Below are experts of layer 2 (counted from 0) of a mixture-of-experts language model. Rows are named router (the router's row for the expert) and show model dimensions 0-79. Each number is 128 + 24 x the weight over its row's rms, rounded and kept within 0 to 255. Numbers have three digits each.
After each expert's rows: "mostly gets" lists some tokens that are sent to it at least half of the time; "comes before" lists some tokens at least twice as common just after its tokens as in all text. This comes from a sample of Wikipedia text that the model never trained on. Tokens count by the router's weight.

# expert 38
router:126117131108117098151121076151068123086118127094132136112099149116162141117120114120114139094132125093130126087154171129141087128140119159144091141121127096115114163146081120140143094159112114170193136112113152099103129116149148111128121165
mostly gets: "–1", "–0", "–2", "–3", "–4", ":00"
comes before: " |", "5", "8", "4", "6", "2"

# expert 36
router:127117097152142143153140110118147142120127147112143102100120109091118104122161152155135114139140132110152106174155145122127131109133154156072085145109131137121141127118162112095187092139103145078128169140149144130166091131129115149099133164
mostly gets: " season", " team", " album", " Award", " epis", " group"
comes before: "s", " of", ",", ".", " was", "s,"

# expert 6
router:127129094131142148113119078099091140131161133118122149128104113111117113114139134155110124131150153135125132149081177139134153172119110109148114137119099115145134125118101093110116072167195094128115180131116079162112113149138130104119123102
mostly gets: " two", " four", " 12", " three", " six", " five"
comes before: " |", "-", "th", ";", ",", " years"

# expert 5
router:117119159121180126180113103088106100121088108132090167119155170155105125144124129127107143105156102129131173120146098119110125115105153107077120119163098134132128116104116099101138095118105152145139092141135128133151133134084153113110133095
mostly gets: "\".", " but", "es.", "\",", ".\"", " life"
comes before: "\n", " The", " In", " He", " and", " It"

# expert 30
router:132135134111104115139128138105132133116124097088124088110126167143140140136129158068163143101096147100173166092079157132148156113131114147133158126137106119155158109106156136123117110084121142142125181105106149138106158131155167072142137165
mostly gets: " during", " after", " when", " while", " before", " until"
comes before: " the", " a", " his", " he", " H", " being"

# expert 13
router:164125151115160123158151153145124069149165116101132127147108146136134077133118108105135133136114101117107126151127140104118155113094105139141117127136149098092096121123144124188114149114154107145167103168162132152078163108136092133142095110
mostly gets: "ae", " species", "us:", "um", "ism", "us"
comes before: "\n", "-", "a", "is", "us", " ="

# expert 10
router:162099122150164081160129140150128130131121102098131136093128142127139105111140179096136138100147144118099121106132157126105120115124105136092111139101110124115110110125130102174138096102087156153163115163099142137073171157109180086122103150
mostly gets: "5,", "9,", " 1980", "8,", "7,", " 1990"
comes before: " |", "6", "8", "9", "7", "4"

# expert 17
router:117104179097135144124136106153136115113152096148130105123124123120056143126114112150107124100143091149129118144134137133152137102130127073140125168149093106145150167160128122151089148103152163095146106152119138152091117140095140122113113089
mostly gets: "ation,", "es,", "al,", "ers,", "le,", "ies,"
comes before: " the", " and", " which", " a", " but", " including"

# expert 27
router:144155155129173110123113143114147093091109078162106156076139149128127085116128147122114107150131140144133141092136130137129133138102151102122154108142109160111090131125122143139122139089110144135124100177079093146177153167121145121133110104
mostly gets: " and", "\".", "y.", "ation.", "ing.", "es."
comes before: "\n", " The", " In", " He", " It", " This"

# expert 24
router:131136068095139138096100103123155164150125154099177140082119137157156084114111125136145121158173123121124123104165133112088087082138119110161117157106143122127114151177092104140119136129137158169123128130166154124128158125138141112107096152
mostly gets: " design", "inning", " List", "ership", "ition", "ions"
comes before: " of", "ing", " in", " to", " and", " for"

# expert 25
router:090164150100105114103134116143140086079121127110096101132093094123129146130135091119124123117125109115137121137157120126114115067125139139145123133113139143100119144156118078174089114152130151089147101110120151152111155157132164135147128109
mostly gets: " was", " been", " are", " is", " used", " made"
comes before: " a", " by", " in", " the", " to", " on"

# expert 16
router:092130122150113148110152120118098111134132114086120090146140120128121156110164107139146149129135078123121173131172084137154160082121123118146114145128101116089126151106078104136119129120079109139115133127138150137162154140112148141120125108
mostly gets: " play", " work", " used", " made", " go", " No."
comes before: "ing", "ed", " to", " in", " on", "s"

# expert 20
router:160124150115124124109116176098116135158129096124144158117169095157157183129099128142121135146148140142118067124126123134141096121110155127121168113139148094133064151145136164167140107091192134095138095127090099157141083124154174150126121154
mostly gets: "chn", " (D", " will", "ates:", " (R", " to"
comes before: "-", " the", "|", " be", "=", " L"

# expert 8
router:122170148167144103149183141151118151146162122087172170110139178135123115107105100096119106084140110122141099158135126135117088107117144145144092116119125105128124168115150114135106144113100154090167115107116090150111143123114093144141138124
mostly gets: " States", " University", " France", "ography", " city", " England"
comes before: ",", ".", " of", " and", " in", "'s"

# expert 33
router:104129176106120142119180107142169118114106176142122125134116112172082090130135091169140127141099088099135132072156111139143117143121167086166167098089095131122131116106150119110123114116109095189094126100167178137148153119152154155102157124
mostly gets: " him", " out", " up", " off", " down", " back"
comes before: " to", " the", ".", " in", " of", " a"

# expert 21
router:144136135118089150121127126126145122105135054112103114122130129109109129185115140142117134105106142132145157157090144099145167139111100106148074111126134170139145095144145102094160134111132114124128131142125135102125102086126152133131118108
mostly gets: " of", " among", "==H", "oh", " 2,", " 1,"
comes before: " the", " 0", " ", " his", " a", "fer"